config = dict(
    hidden_size=224,
    n_experts=40,
    d_expert=96,
    hidden_act='relu',
    routed_scale=1.73,
    init_std_router=0.0225,
    lr_router=0.000334,
    vocab_size=16384,
    tie_word_embeddings=False,
    optimizer='adamw',
    learning_rate=0.00171,
    beta2=0.99,
    max_grad_norm=2.0,
    batch_tokens=[32768, 65536],
    max_steps=7874,
)
Below are experts of layer 4 (counted from 0) of a mixture-of-experts language model. Rows are named router (the router's row for the expert), up (a neuron's input weights, with its number) and show model dimensions 0-223. Each number is 200 + 40 x the weight over its row's rms, rounded and kept within 0 to 999.
After each expert's rows: "comes after" lists some tokens at least twice as common just before its tokens as in all text; "mostly gets" lists some tokens that are sent to it at least half of the time. This comes from a sample of Wikipedia text that the model never trained on. Tokens count by the router's weight.

# expert 3
router,262,145,127,231,124,128,157,219,109,150,265,156,169,193,220,187,133,212,224,264,169,271,238,140,202,227,178,209,202,190,159,162,227,208,104,202,196,245,265,127,288,214,222,278,180,199,226,188,180,241,194,210,192,202,206,184,212,194,147,203,160,176,147,175,223,202,206,259,165,264,236,197,197,177,152,196,158,167,190,215,271,144,207,185,152,138,170,220,247,169,132,121,191,138,301,313,203,223,139,146,156,224,208,201,229,190,236,159,219,216,183,204,221,287,179,195,171,223,240,200,164,197,173,192,156,129,199,217,189,228,197,226,237,272,128,224,228,200,162,208,158,231,252,213,208,213,222,180,211,183,128,148,171,175,203,180,114,187,202,157,125,180,202,242,240,175,224,146,245,283,193,246,159,210,156,191,189,151,177,152,193,170,222,265,249,200,184,199,198,170,254,195,187,196,210,204,182,218,219,245,207,251,107,188,240,149,212,235,233,262,197,181,228,149,169,178,217,174,261,212,258,155,149,207
up0,179,216,207,182,219,188,274,164,192,164,201,214,201,224,204,199,320,155,195,273,296,165,179,221,137,180,218,156,201,168,186,176,186,193,183,248,208,223,233,144,200,211,204,227,145,188,276,233,217,148,182,268,190,201,207,207,238,240,174,263,221,198,226,195,123,222,200,161,163,263,266,237,158,227,269,228,140,165,148,225,179,162,190,280,163,224,186,136,191,132,127,204,199,227,192,225,199,174,218,171,173,232,198,144,225,230,193,237,324,242,252,185,157,218,172,196,238,266,216,107,178,200,159,222,254,199,225,292,200,236,184,112,182,217,212,195,204,216,161,184,213,161,208,192,221,238,311,152,146,223,230,208,201,140,168,202,278,131,183,190,173,202,199,93,183,160,220,149,230,232,137,200,203,216,179,194,214,178,207,206,175,242,207,178,168,198,220,139,271,255,254,166,192,165,192,154,196,179,163,204,217,263,209,139,161,164,263,162,164,233,265,227,222,119,246,236,205,211,198,218,228,105,247,206
comes after: " |", "|", " ", " in", ":", " October"
mostly gets: "197", "192", "194", "195", "191", "201"

# expert 16
router,269,114,213,205,148,116,209,167,144,151,167,109,153,242,222,207,173,259,177,186,159,262,217,202,242,248,169,164,166,195,160,149,160,188,40,181,129,242,227,168,225,170,227,246,205,184,189,178,234,246,205,231,162,190,253,186,255,175,179,236,159,203,167,196,232,160,210,242,147,222,244,189,134,177,132,150,211,190,132,150,222,167,216,291,133,181,174,205,193,182,175,198,188,84,200,223,178,176,174,272,252,176,134,177,180,151,202,229,225,189,166,227,215,235,191,159,137,247,135,171,132,206,189,252,212,192,239,215,173,168,253,270,192,243,203,220,160,243,154,239,184,270,196,230,263,136,214,257,189,229,131,233,174,182,233,131,171,202,184,181,142,213,229,205,193,207,254,141,191,260,210,246,188,230,152,173,287,179,168,168,192,156,214,230,176,219,209,285,203,179,196,240,134,201,209,231,186,197,227,224,232,202,203,188,144,160,174,193,218,262,220,146,219,185,114,198,204,234,170,212,228,231,180,228
up0,184,245,96,220,228,156,235,206,159,194,202,203,182,231,152,163,172,164,155,197,267,220,176,231,214,257,207,226,269,191,179,145,219,228,226,211,173,195,255,195,174,215,189,156,208,203,197,137,137,193,152,235,170,226,184,226,246,188,203,158,174,181,227,223,224,152,196,207,201,285,201,205,242,223,154,178,113,226,221,188,279,207,269,245,236,213,154,131,201,104,181,142,225,157,224,177,238,169,220,198,207,242,225,202,181,190,190,212,242,253,217,124,216,271,208,315,80,191,242,187,222,253,176,191,209,222,133,193,251,138,186,214,221,219,216,200,177,180,181,235,182,126,185,210,192,181,208,154,173,212,186,193,207,158,232,178,207,230,228,260,139,232,240,176,198,54,154,276,208,279,175,197,199,263,190,233,214,242,149,152,191,167,181,144,249,185,108,219,112,122,211,155,132,172,216,250,238,201,179,189,236,192,234,169,178,206,203,232,136,137,230,133,238,209,235,219,244,222,257,255,173,208,211,249
comes after: "\n", " |\n", ".\n\n", ")\n", "\n\n", " |\n\n"
mostly gets: "==", "===", ":", ").", "=", "===="

# expert 13
router,245,66,209,252,189,140,200,228,145,113,230,140,111,185,229,150,213,169,214,204,209,209,219,201,285,206,180,189,256,208,228,194,234,186,145,226,175,232,308,168,209,171,247,225,205,208,175,181,303,171,120,139,232,179,204,126,217,214,145,234,207,203,182,188,223,195,187,211,152,221,240,277,164,172,239,188,208,166,201,210,284,189,181,169,151,145,179,216,242,197,148,231,189,146,248,194,231,235,182,235,240,158,225,197,293,184,193,223,202,201,175,192,209,291,147,256,153,222,225,225,198,213,184,188,186,182,254,216,172,260,158,239,211,236,192,282,191,279,177,150,168,236,280,207,243,154,256,173,165,178,182,140,196,143,196,126,238,167,167,157,170,143,191,269,230,191,153,162,177,177,198,198,193,223,219,211,211,166,154,145,221,129,274,195,277,180,201,236,209,189,219,216,178,240,221,241,192,216,253,200,251,245,211,154,288,183,201,223,211,223,166,182,219,164,110,174,233,224,226,273,247,224,204,243
up0,227,138,218,238,108,213,155,236,191,188,232,182,191,110,204,178,198,206,213,148,175,248,280,138,205,201,128,95,246,157,248,163,285,245,158,168,181,276,176,192,185,170,212,244,206,183,163,191,218,185,155,181,209,181,258,248,177,186,220,108,173,161,165,183,219,164,218,257,108,214,223,234,176,240,204,310,230,211,225,240,227,237,138,219,178,143,160,234,195,188,148,185,213,211,232,152,207,179,153,221,204,226,210,221,146,179,212,228,157,208,170,134,211,268,173,220,189,155,130,148,217,140,152,258,148,176,170,145,135,216,215,210,168,267,248,230,219,211,190,161,216,129,213,107,218,155,171,224,239,228,185,246,260,223,257,180,215,272,226,229,197,247,242,167,176,226,167,201,181,179,103,200,175,117,139,125,266,196,214,195,173,218,197,199,204,222,241,190,160,144,168,182,221,270,193,231,204,201,121,179,277,249,200,186,214,256,225,172,226,217,252,153,209,179,226,144,214,201,178,161,192,235,201,172
comes after: " a", " of", " the", ".", " is", " with"
mostly gets: " his", " its", " a", " their", "The", " an"

# expert 23
router,256,172,146,238,173,99,157,215,144,124,244,160,153,194,189,240,222,228,208,254,166,279,225,151,196,196,185,152,222,210,174,170,229,174,45,266,106,201,258,143,189,211,259,236,184,253,133,188,235,193,155,155,190,246,264,157,243,212,134,208,175,143,170,140,183,176,216,247,174,191,271,259,157,202,170,212,168,200,189,198,243,193,209,188,151,134,165,214,222,144,126,179,237,131,295,211,235,249,183,207,263,229,192,205,229,222,201,211,260,227,188,233,205,216,214,248,162,202,202,281,159,129,164,173,201,196,261,222,178,200,190,171,245,192,235,189,176,209,162,181,115,214,270,193,230,176,239,213,175,167,171,202,167,194,142,190,108,268,210,177,211,238,191,231,222,233,219,146,244,198,253,231,203,231,142,232,237,177,196,223,189,145,234,226,296,208,178,277,209,181,263,206,197,226,196,247,202,253,238,221,213,211,140,164,239,192,215,218,131,213,185,229,165,168,159,216,200,217,214,258,248,236,172,213
up0,192,266,123,187,182,196,207,165,167,205,198,209,168,252,215,215,218,102,146,158,161,203,219,263,196,201,125,298,186,173,161,197,182,197,280,114,183,190,184,214,214,180,260,220,139,198,181,167,237,253,179,166,190,203,252,222,185,323,214,120,215,200,183,171,180,184,186,245,138,200,183,228,214,190,147,162,218,261,180,224,189,145,236,201,202,145,202,234,163,244,152,169,165,172,218,170,204,183,226,166,190,208,199,204,123,193,200,227,224,185,92,135,173,263,180,145,196,169,242,247,163,240,202,199,216,182,188,262,210,124,196,241,171,246,188,213,273,210,289,270,220,193,212,187,196,156,163,203,177,184,110,212,266,158,180,236,172,269,152,184,104,200,265,180,229,194,226,190,147,255,197,181,128,176,197,190,195,210,172,162,113,215,125,231,254,177,122,253,203,211,242,232,191,172,223,204,116,160,183,187,210,249,162,168,252,158,212,201,176,165,172,167,214,106,222,130,234,207,194,243,226,223,261,190
comes after: " ", " (", " as", " $", "201", "202"
mostly gets: " New", " A", " La", " My", " Best", " San"

# expert 29
router,240,159,190,194,190,59,199,152,190,225,260,122,173,176,182,205,203,206,184,261,205,247,252,247,185,214,195,189,195,218,151,202,227,173,99,222,172,195,222,143,199,204,318,255,230,233,146,192,235,228,136,227,194,205,250,148,176,150,143,213,196,217,194,217,246,150,171,235,190,231,236,255,129,121,203,203,174,185,180,185,223,189,207,237,173,149,147,190,232,91,136,178,211,50,224,225,214,167,191,211,299,262,136,255,242,147,198,176,280,241,188,191,175,236,196,221,176,194,202,207,192,220,171,200,198,131,243,212,209,237,214,268,233,223,214,277,151,260,170,206,204,218,242,185,224,219,262,227,208,152,169,206,173,150,231,166,195,201,212,152,181,177,194,272,203,230,214,168,205,269,181,192,173,242,177,234,240,205,194,206,197,114,236,238,250,201,137,208,172,176,240,205,181,146,230,156,123,289,208,233,188,200,199,197,243,172,174,230,189,235,213,161,217,161,174,197,163,188,179,255,251,174,138,268
up0,179,162,149,180,162,210,191,198,201,201,255,190,207,126,193,219,131,145,185,206,245,269,159,200,227,239,136,217,253,182,207,210,231,176,161,215,212,125,198,134,192,212,279,192,278,202,219,247,145,189,186,322,170,263,155,161,134,165,232,212,253,249,241,108,217,151,223,196,203,167,148,181,193,173,255,202,124,207,146,222,171,189,213,108,166,230,132,211,135,155,204,199,210,136,204,203,168,236,191,206,211,239,202,270,225,177,167,238,243,149,142,159,236,174,148,164,163,279,150,248,177,165,164,217,217,170,174,156,159,268,209,182,223,147,206,191,214,205,152,220,182,160,259,178,220,236,270,226,197,160,201,193,221,258,262,203,212,160,232,240,253,175,187,199,239,250,133,222,136,171,215,180,168,276,140,258,225,223,189,150,189,159,197,287,224,226,259,170,186,173,164,198,203,240,157,133,194,130,189,237,202,173,202,234,158,244,199,190,135,236,218,244,289,186,242,184,156,183,246,196,271,231,233,229
comes after: "0", ")", "1", "2", "3", "4"
mostly gets: " —;", " based", " –;", " |", " For", "%;"

# expert 32
router,264,150,152,244,196,129,182,178,179,160,289,164,233,123,187,129,206,225,190,225,209,260,244,106,212,239,113,185,251,158,142,166,289,203,132,203,120,209,218,157,173,198,230,238,158,187,220,151,211,178,171,166,114,222,277,203,174,166,187,244,166,190,192,235,244,194,204,243,131,189,233,173,167,185,150,178,220,206,160,215,213,144,210,246,156,194,201,196,197,173,130,234,192,138,282,193,206,166,189,218,254,229,199,195,205,153,191,242,179,190,199,155,188,234,197,174,183,198,242,216,103,222,207,156,188,157,231,285,209,162,182,230,235,224,178,233,206,142,209,176,145,183,236,241,217,161,214,208,229,179,201,125,208,136,178,243,199,198,141,125,171,229,168,237,244,207,230,169,174,242,192,206,157,209,170,185,230,146,213,173,253,160,247,219,218,212,233,182,150,207,341,249,231,166,252,237,203,210,281,234,280,300,156,208,191,189,225,196,184,228,208,125,229,199,179,225,195,263,265,240,277,165,197,191
up0,233,214,270,118,180,118,252,211,247,197,259,177,206,211,233,149,159,221,218,117,235,217,179,145,203,126,183,195,233,159,167,177,261,93,181,257,242,220,183,187,185,191,177,171,199,138,198,162,295,245,214,254,206,187,184,243,217,220,178,213,187,272,204,191,173,202,212,181,125,173,220,168,182,249,204,223,120,153,206,146,145,94,144,218,193,181,209,185,195,228,213,157,158,203,191,268,192,150,178,224,211,155,213,250,213,196,198,189,243,194,193,223,248,216,269,238,164,160,184,160,65,119,203,145,203,260,156,237,231,179,254,189,214,207,269,148,179,158,174,210,227,196,241,213,201,175,199,174,225,196,167,232,105,216,153,203,228,216,198,165,209,194,243,155,242,202,292,276,183,221,166,178,165,223,223,190,185,215,252,181,179,237,227,179,193,151,126,271,185,174,138,233,236,141,140,173,152,143,189,254,245,220,187,175,235,150,214,180,201,273,167,225,205,204,193,198,165,101,256,155,236,224,245,189
comes after: " ", ".", "–", "/", "2", "5"
mostly gets: ")", "}", "\"", "%", " II", " million"

# expert 26
router,242,208,132,288,152,121,176,212,166,167,275,183,209,197,216,144,160,186,221,218,206,286,247,210,215,209,189,160,208,190,80,206,217,200,134,151,123,220,228,222,264,164,240,310,159,193,197,194,228,212,196,190,257,223,259,170,236,175,148,209,178,230,166,211,217,170,241,207,166,270,202,213,146,170,164,203,197,193,166,221,269,182,217,212,130,180,176,221,269,115,153,160,196,123,349,275,231,189,218,188,189,215,161,183,209,206,195,196,219,245,164,243,203,266,189,192,155,256,213,198,134,212,167,195,225,146,187,220,137,185,182,164,186,261,201,235,229,181,162,164,223,201,271,170,227,211,214,203,157,185,179,170,173,177,204,199,119,236,137,223,172,216,155,256,217,236,164,142,210,249,145,259,201,233,187,257,243,203,203,166,200,181,234,211,194,156,196,220,200,155,195,160,124,145,182,210,179,185,188,212,210,277,128,160,262,196,163,226,212,227,258,174,220,134,164,182,229,178,262,234,242,142,110,210
up0,223,184,249,193,175,164,166,221,140,265,161,229,172,149,212,187,213,137,191,163,206,280,268,227,187,231,223,210,191,230,151,131,253,146,223,224,179,213,185,173,254,186,191,237,208,236,207,277,193,139,169,195,169,209,233,239,273,217,194,231,241,167,227,262,172,169,190,192,145,131,215,182,204,180,223,208,287,205,244,262,229,173,213,224,229,162,238,220,202,163,191,147,223,189,197,233,174,126,207,230,170,211,190,188,248,188,170,162,177,264,231,202,231,207,188,203,210,237,144,173,229,211,196,246,77,151,208,176,274,168,184,211,268,204,163,194,224,236,185,175,138,267,235,123,200,226,187,205,209,199,269,228,196,196,224,138,232,288,272,210,189,251,213,210,219,156,165,244,304,250,229,248,137,231,219,253,157,197,198,272,240,219,183,198,258,206,151,153,172,229,213,214,160,204,192,184,207,234,171,93,178,155,244,255,101,192,212,184,208,196,156,89,262,216,165,205,256,173,267,291,158,138,223,193
comes after: " ", " (", "–", "′", "°", "_{"
mostly gets: "201", "200", "202", "199", "198", "197"

# expert 0
router,284,186,144,293,133,105,132,174,125,101,258,107,137,205,206,133,182,206,204,215,148,225,195,186,252,181,193,115,177,171,188,205,220,154,185,224,135,260,221,212,284,175,199,233,161,188,211,208,208,221,170,190,184,227,239,160,201,230,211,186,134,166,127,234,192,124,128,220,171,252,236,186,134,215,213,154,221,216,192,214,262,137,211,176,213,165,176,248,258,162,240,192,201,104,349,276,209,219,180,174,275,248,220,127,208,226,147,150,209,198,168,206,195,233,194,247,142,172,181,185,154,235,214,204,244,181,268,195,129,243,175,227,214,196,207,231,200,249,201,175,229,244,229,185,231,163,193,176,170,194,160,171,178,160,139,146,143,210,191,206,218,213,202,231,185,191,240,220,205,268,119,256,147,191,249,186,227,220,180,171,210,112,218,229,270,224,182,213,198,227,211,229,202,147,250,208,190,233,226,185,206,224,185,160,240,172,219,266,216,215,203,149,233,220,202,176,197,220,225,244,231,181,183,248
up0,245,261,194,175,146,159,207,261,169,237,210,216,197,226,212,157,185,166,171,167,240,230,235,214,217,280,143,185,250,234,211,119,181,232,203,251,210,205,198,148,226,181,211,216,234,196,118,231,237,144,255,231,191,156,192,170,185,174,179,182,272,165,120,149,197,265,161,193,230,201,185,263,185,190,212,174,190,174,229,217,235,219,214,261,187,181,127,122,241,217,153,266,215,143,177,237,231,186,200,158,131,243,265,235,253,121,163,185,258,257,209,217,285,231,165,279,207,248,214,201,214,164,183,160,180,175,233,268,260,147,186,206,197,170,144,151,135,125,110,213,228,173,229,213,195,196,198,218,202,232,279,208,167,257,216,250,209,189,199,138,189,214,186,194,193,173,196,152,157,146,193,265,170,256,188,206,184,210,238,249,294,160,189,169,298,232,262,200,149,206,262,177,261,221,126,201,226,171,244,177,248,135,169,172,246,141,176,284,161,227,252,172,189,163,175,211,189,168,259,227,203,214,146,223
comes after: " |", "-", " (", "6", "1", "3"
mostly gets: " \"", " '", "–", " JPL", " −", " “"

# expert 9
router,283,113,154,237,165,101,137,190,165,167,215,142,214,133,184,174,159,180,163,212,218,243,237,286,240,187,249,192,181,214,211,173,213,193,132,193,164,239,228,151,239,291,239,229,188,121,211,203,197,205,208,146,130,250,273,129,206,218,172,183,157,141,135,110,218,174,206,225,177,196,182,284,166,156,205,262,190,199,161,190,209,183,196,214,147,170,212,284,210,145,165,203,196,139,251,202,181,203,145,177,248,220,195,171,177,199,175,222,207,231,128,173,206,263,220,206,173,253,271,239,124,197,177,231,213,141,248,265,175,170,257,224,226,201,182,244,182,193,189,142,191,262,217,210,314,160,249,181,154,237,173,187,152,123,197,193,172,192,181,232,166,162,209,231,222,293,221,175,223,230,208,249,172,206,209,218,188,222,192,179,215,114,239,253,214,218,231,256,211,194,225,159,193,163,165,226,206,169,244,182,251,249,176,202,300,194,218,254,210,244,195,201,205,183,168,185,235,219,252,280,221,264,156,229
up0,215,202,132,226,193,153,277,201,195,230,201,169,133,220,202,157,116,223,277,212,247,224,196,191,243,298,233,212,203,136,243,204,199,234,191,200,166,163,189,193,227,122,224,161,198,169,214,172,268,196,255,298,180,180,221,176,172,189,172,134,224,205,185,196,265,219,167,237,148,209,281,254,182,262,279,226,222,251,150,207,237,172,185,181,173,175,205,207,211,193,162,273,185,157,214,167,238,178,180,210,206,140,239,200,234,166,185,188,214,187,162,220,117,238,196,256,116,268,232,185,248,177,217,176,159,217,276,275,176,185,185,223,251,137,187,227,202,230,171,159,197,135,201,210,148,128,310,211,167,192,143,213,164,275,288,209,250,176,185,179,269,251,182,210,213,156,212,142,226,206,289,203,176,184,173,167,139,201,202,174,146,197,192,173,245,152,209,238,180,161,232,162,226,155,188,242,208,213,264,214,249,153,224,223,130,160,222,191,228,259,291,204,180,185,171,239,248,215,242,178,247,243,278,217
comes after: " |\n", "\n", " one", " Country", " List", "′"
mostly gets: "|", " Phylum", "″N", " all", " of", "="

# expert 14
router,186,107,156,230,98,133,187,243,157,194,214,142,152,182,196,173,144,194,186,271,190,224,252,214,175,245,187,206,186,181,217,167,233,189,154,280,175,273,283,181,202,196,224,284,188,222,202,205,275,212,188,230,214,270,273,150,178,200,162,177,162,164,183,131,163,148,233,252,218,227,228,227,168,198,171,197,229,228,177,244,228,198,160,211,191,163,173,198,196,155,121,246,236,130,390,273,176,195,161,163,238,165,150,180,214,174,176,172,228,259,139,201,223,255,163,210,140,265,231,211,183,166,217,184,184,164,256,231,186,255,191,253,256,244,175,288,231,166,149,210,203,236,191,189,179,214,239,230,170,191,172,180,181,176,193,168,180,178,164,207,240,140,221,252,199,165,210,213,228,239,243,238,168,241,143,214,204,189,180,188,224,182,256,256,190,129,230,193,229,162,272,266,156,184,219,250,177,252,171,226,219,220,169,143,168,196,154,242,229,235,211,167,235,169,116,198,162,204,220,223,263,182,164,188
up0,222,194,197,239,201,193,209,201,161,195,187,204,175,247,188,156,217,273,217,235,278,204,243,217,151,232,297,200,192,226,143,230,184,174,150,195,189,175,188,177,120,162,250,272,193,257,227,205,328,212,210,198,233,289,174,175,234,151,130,124,189,206,227,175,197,232,211,230,214,202,215,240,178,227,172,217,195,210,101,219,258,261,226,234,204,284,233,254,147,165,228,193,226,175,213,180,247,191,176,167,121,266,211,229,175,259,186,258,225,156,200,147,289,208,235,181,256,156,168,170,162,200,212,223,172,195,229,303,159,252,159,217,178,228,201,198,241,220,167,158,202,204,180,174,189,158,234,201,200,247,202,168,235,196,265,259,136,278,210,183,180,207,197,193,212,160,223,223,263,238,171,238,238,187,251,237,131,190,147,199,224,185,213,158,226,232,216,215,161,287,148,189,128,251,84,225,160,213,252,222,165,139,179,153,201,189,224,219,117,158,260,197,154,194,224,249,170,250,165,188,252,205,126,197
comes after: " the", " (", " \"", "-", " and", " a"
mostly gets: " f", " b", " p", " re", " un", " sp"

# expert 35
router,290,158,160,270,169,140,157,193,116,149,228,176,211,190,224,164,169,259,179,275,214,245,253,236,289,205,224,169,215,205,131,216,220,195,134,241,146,241,236,122,275,243,256,228,177,144,211,211,229,164,180,191,182,197,298,114,173,176,186,173,152,146,188,186,161,173,198,204,154,216,226,206,115,141,265,163,193,218,145,259,172,194,226,184,158,179,135,242,179,192,205,197,265,212,229,246,182,179,173,143,265,218,199,250,190,161,211,195,265,256,182,168,253,220,227,268,211,227,233,219,172,225,154,250,158,216,257,214,196,216,190,245,193,249,173,143,218,137,159,240,191,216,193,183,229,182,200,167,193,198,170,180,194,148,242,186,118,220,177,185,191,161,218,201,270,269,249,185,255,270,233,246,202,186,207,176,252,138,216,209,221,172,232,243,180,182,187,235,168,153,274,206,177,142,225,197,195,221,193,241,289,183,154,202,134,171,247,267,156,239,211,170,185,197,130,199,217,203,256,245,245,206,99,169
up0,234,198,222,161,231,187,142,179,169,197,204,200,118,261,159,205,207,204,190,323,183,159,190,153,199,194,218,204,215,213,227,226,182,202,172,149,230,140,196,133,234,211,244,243,233,224,161,174,167,198,180,222,201,333,195,256,212,117,217,241,238,155,222,161,213,237,218,204,242,212,204,194,241,150,176,194,203,197,143,266,246,151,161,183,143,239,242,164,227,211,211,155,238,155,198,275,258,243,246,203,212,237,178,134,177,220,228,110,207,220,143,197,204,242,136,187,146,209,165,158,176,179,151,178,160,163,131,239,196,233,242,220,289,228,178,246,187,202,207,186,172,258,193,195,194,202,206,195,149,208,180,166,123,185,183,189,251,104,236,168,171,179,277,180,228,159,131,225,221,146,224,180,139,153,249,206,180,208,291,166,190,221,226,159,187,223,237,224,170,167,192,128,258,151,272,118,135,110,156,207,192,206,189,197,175,176,181,221,229,288,187,196,257,235,191,188,110,220,249,263,158,186,245,198
comes after: " of", " in", ".\n\n", " at", " on", " for"
mostly gets: " in", " during", "In", " at", " from", "=="

# expert 19
router,321,177,222,209,196,133,233,161,214,165,235,80,197,158,225,187,181,248,189,227,226,185,237,210,196,174,242,94,216,173,139,145,250,198,169,231,94,220,262,162,219,205,270,230,202,163,210,189,193,158,132,189,154,264,246,174,167,254,209,186,167,189,144,156,252,143,218,256,167,204,210,201,136,143,239,166,196,227,107,245,250,221,169,212,201,213,225,188,225,180,179,148,272,111,316,216,217,218,135,197,239,183,228,158,166,215,173,205,243,205,159,189,201,233,168,196,143,184,200,184,162,244,213,259,160,182,279,213,143,191,209,268,166,227,194,227,221,228,165,192,194,179,207,176,232,213,212,218,172,183,144,208,203,94,181,196,190,178,193,217,185,183,146,242,235,161,275,164,257,181,213,230,162,190,184,316,202,201,216,198,161,152,247,234,205,271,216,248,261,189,243,219,212,190,162,225,185,249,221,207,307,222,145,169,237,203,207,212,245,239,265,124,201,177,215,224,178,209,211,213,231,184,189,183
up0,128,141,171,148,227,153,245,246,212,172,248,208,198,242,191,157,197,196,224,186,190,198,215,170,275,214,165,137,184,150,125,199,198,182,179,181,132,124,268,92,173,160,226,165,226,223,206,165,174,213,210,202,151,144,233,195,222,215,224,205,254,204,209,226,182,269,192,242,134,147,178,228,179,175,176,201,166,127,232,168,200,150,249,132,182,115,195,241,195,183,153,208,242,133,213,228,270,88,168,143,181,204,146,235,202,236,195,192,224,207,225,202,244,229,230,180,240,231,270,207,217,203,248,163,250,283,158,187,255,195,129,169,230,165,186,264,238,209,152,192,242,214,159,116,180,183,119,234,226,199,234,186,260,251,198,219,193,195,194,232,167,189,234,135,154,196,222,214,214,278,174,244,178,252,192,257,231,186,176,168,180,231,215,199,227,201,135,257,248,130,173,241,283,237,192,181,146,198,185,238,213,199,153,132,228,171,224,151,161,290,183,89,204,237,193,212,176,198,221,202,207,238,156,276
comes after: "201", "200", "\n", "199", "202", "198"
mostly gets: "°W", "°E", " Italy", " LINEAR", " Mexico", " Greece"

# expert 8
router,265,170,128,223,177,121,190,165,182,126,245,171,158,131,246,156,174,211,208,234,162,264,279,193,235,178,150,190,254,184,127,191,237,232,118,209,95,180,223,128,148,158,306,227,190,238,153,223,224,208,138,194,151,164,262,212,195,195,239,214,179,222,163,207,182,172,165,196,225,238,202,201,195,177,171,144,259,206,158,206,207,202,163,229,148,127,196,226,196,125,144,219,217,112,338,216,184,233,175,239,208,228,179,199,215,206,178,203,221,170,171,191,212,199,244,199,126,225,225,232,164,186,183,204,154,221,248,174,157,221,218,140,207,220,198,230,163,196,183,200,186,181,192,218,231,182,221,172,170,167,233,158,231,130,240,199,167,278,127,213,157,169,205,253,203,192,200,215,251,277,186,207,220,209,218,269,195,184,210,159,188,153,255,258,276,225,140,203,156,159,261,148,195,159,205,239,201,206,246,248,314,166,203,196,256,230,171,253,154,173,263,160,150,156,151,170,230,264,150,227,227,207,203,186
up0,165,152,203,169,136,198,204,220,217,251,183,177,281,250,209,203,195,171,176,195,144,229,223,207,249,292,214,217,181,183,194,166,198,233,179,203,223,226,238,223,199,224,223,135,171,115,179,219,256,261,123,212,172,187,210,188,138,63,174,120,201,113,186,193,128,171,197,190,237,210,154,183,232,188,217,170,242,234,266,219,222,282,202,163,172,169,254,182,212,188,163,251,243,199,212,154,225,199,182,153,167,217,226,136,218,207,152,138,173,195,178,221,210,196,182,250,244,256,251,221,161,211,260,203,220,220,189,208,159,191,252,197,153,200,214,222,183,169,131,155,174,237,160,236,223,194,210,255,220,193,252,235,179,228,217,256,248,169,154,173,197,108,278,184,216,178,187,182,231,220,269,215,166,241,190,227,203,264,167,195,234,180,166,245,120,165,187,245,169,181,259,268,221,241,218,167,216,245,174,212,249,198,186,155,309,243,214,144,170,198,101,206,198,226,153,275,221,189,219,237,352,233,212,239
comes after: " ", "–", " +", "/", " first", " ."
mostly gets: " Cup", " Championship", " Goals", " season", " round", "-yard"

# expert 4
router,318,164,173,238,186,91,200,169,157,99,279,118,211,163,252,200,183,248,196,274,173,231,241,190,266,189,189,153,188,235,188,207,247,185,171,204,183,213,312,184,235,196,227,208,137,238,181,198,228,165,187,191,190,160,228,190,206,150,156,194,156,157,146,202,202,243,117,199,200,262,233,231,180,196,207,183,166,225,133,209,226,176,187,243,141,171,159,235,276,115,160,190,214,125,327,251,158,222,111,195,188,215,193,243,227,217,167,210,261,222,204,224,205,297,246,225,193,246,219,179,197,202,216,209,197,166,202,222,214,231,181,208,187,237,178,199,203,212,193,168,204,196,218,183,248,186,172,165,215,175,140,137,213,160,193,155,128,192,183,210,138,150,189,224,211,225,282,194,231,235,158,230,208,220,200,159,230,183,189,139,184,182,220,229,224,230,131,266,179,202,285,230,231,185,189,195,136,298,227,256,232,199,169,179,225,165,226,248,228,218,199,215,212,139,176,237,213,267,209,223,282,194,122,257
up0,192,173,174,186,155,176,192,166,212,128,247,147,210,207,202,224,250,231,151,145,201,134,169,250,228,136,203,177,231,231,200,222,159,193,192,200,199,219,235,141,131,224,258,240,272,211,235,162,195,184,198,189,98,208,223,224,181,191,184,227,157,183,169,186,312,113,220,164,154,248,207,146,156,195,120,175,219,214,153,156,227,187,157,203,169,231,224,175,171,245,194,205,182,170,209,172,183,163,181,122,181,282,221,215,178,268,250,147,243,182,195,169,273,203,177,190,276,183,204,268,147,244,189,207,237,229,272,214,191,249,164,164,246,218,233,182,236,138,195,196,160,274,195,176,196,152,240,243,128,129,176,154,208,54,153,260,191,190,271,170,207,248,174,163,221,187,211,144,245,240,200,157,120,176,177,204,156,197,191,260,281,203,224,194,160,199,165,246,247,218,172,218,142,151,210,270,182,158,229,191,233,178,280,142,212,222,238,224,134,220,179,219,183,164,257,185,164,148,156,230,224,176,181,199
comes after: " |", "|", ";", " in", " October", " January"
mostly gets: " (", " ", "(", " [", "{", "–"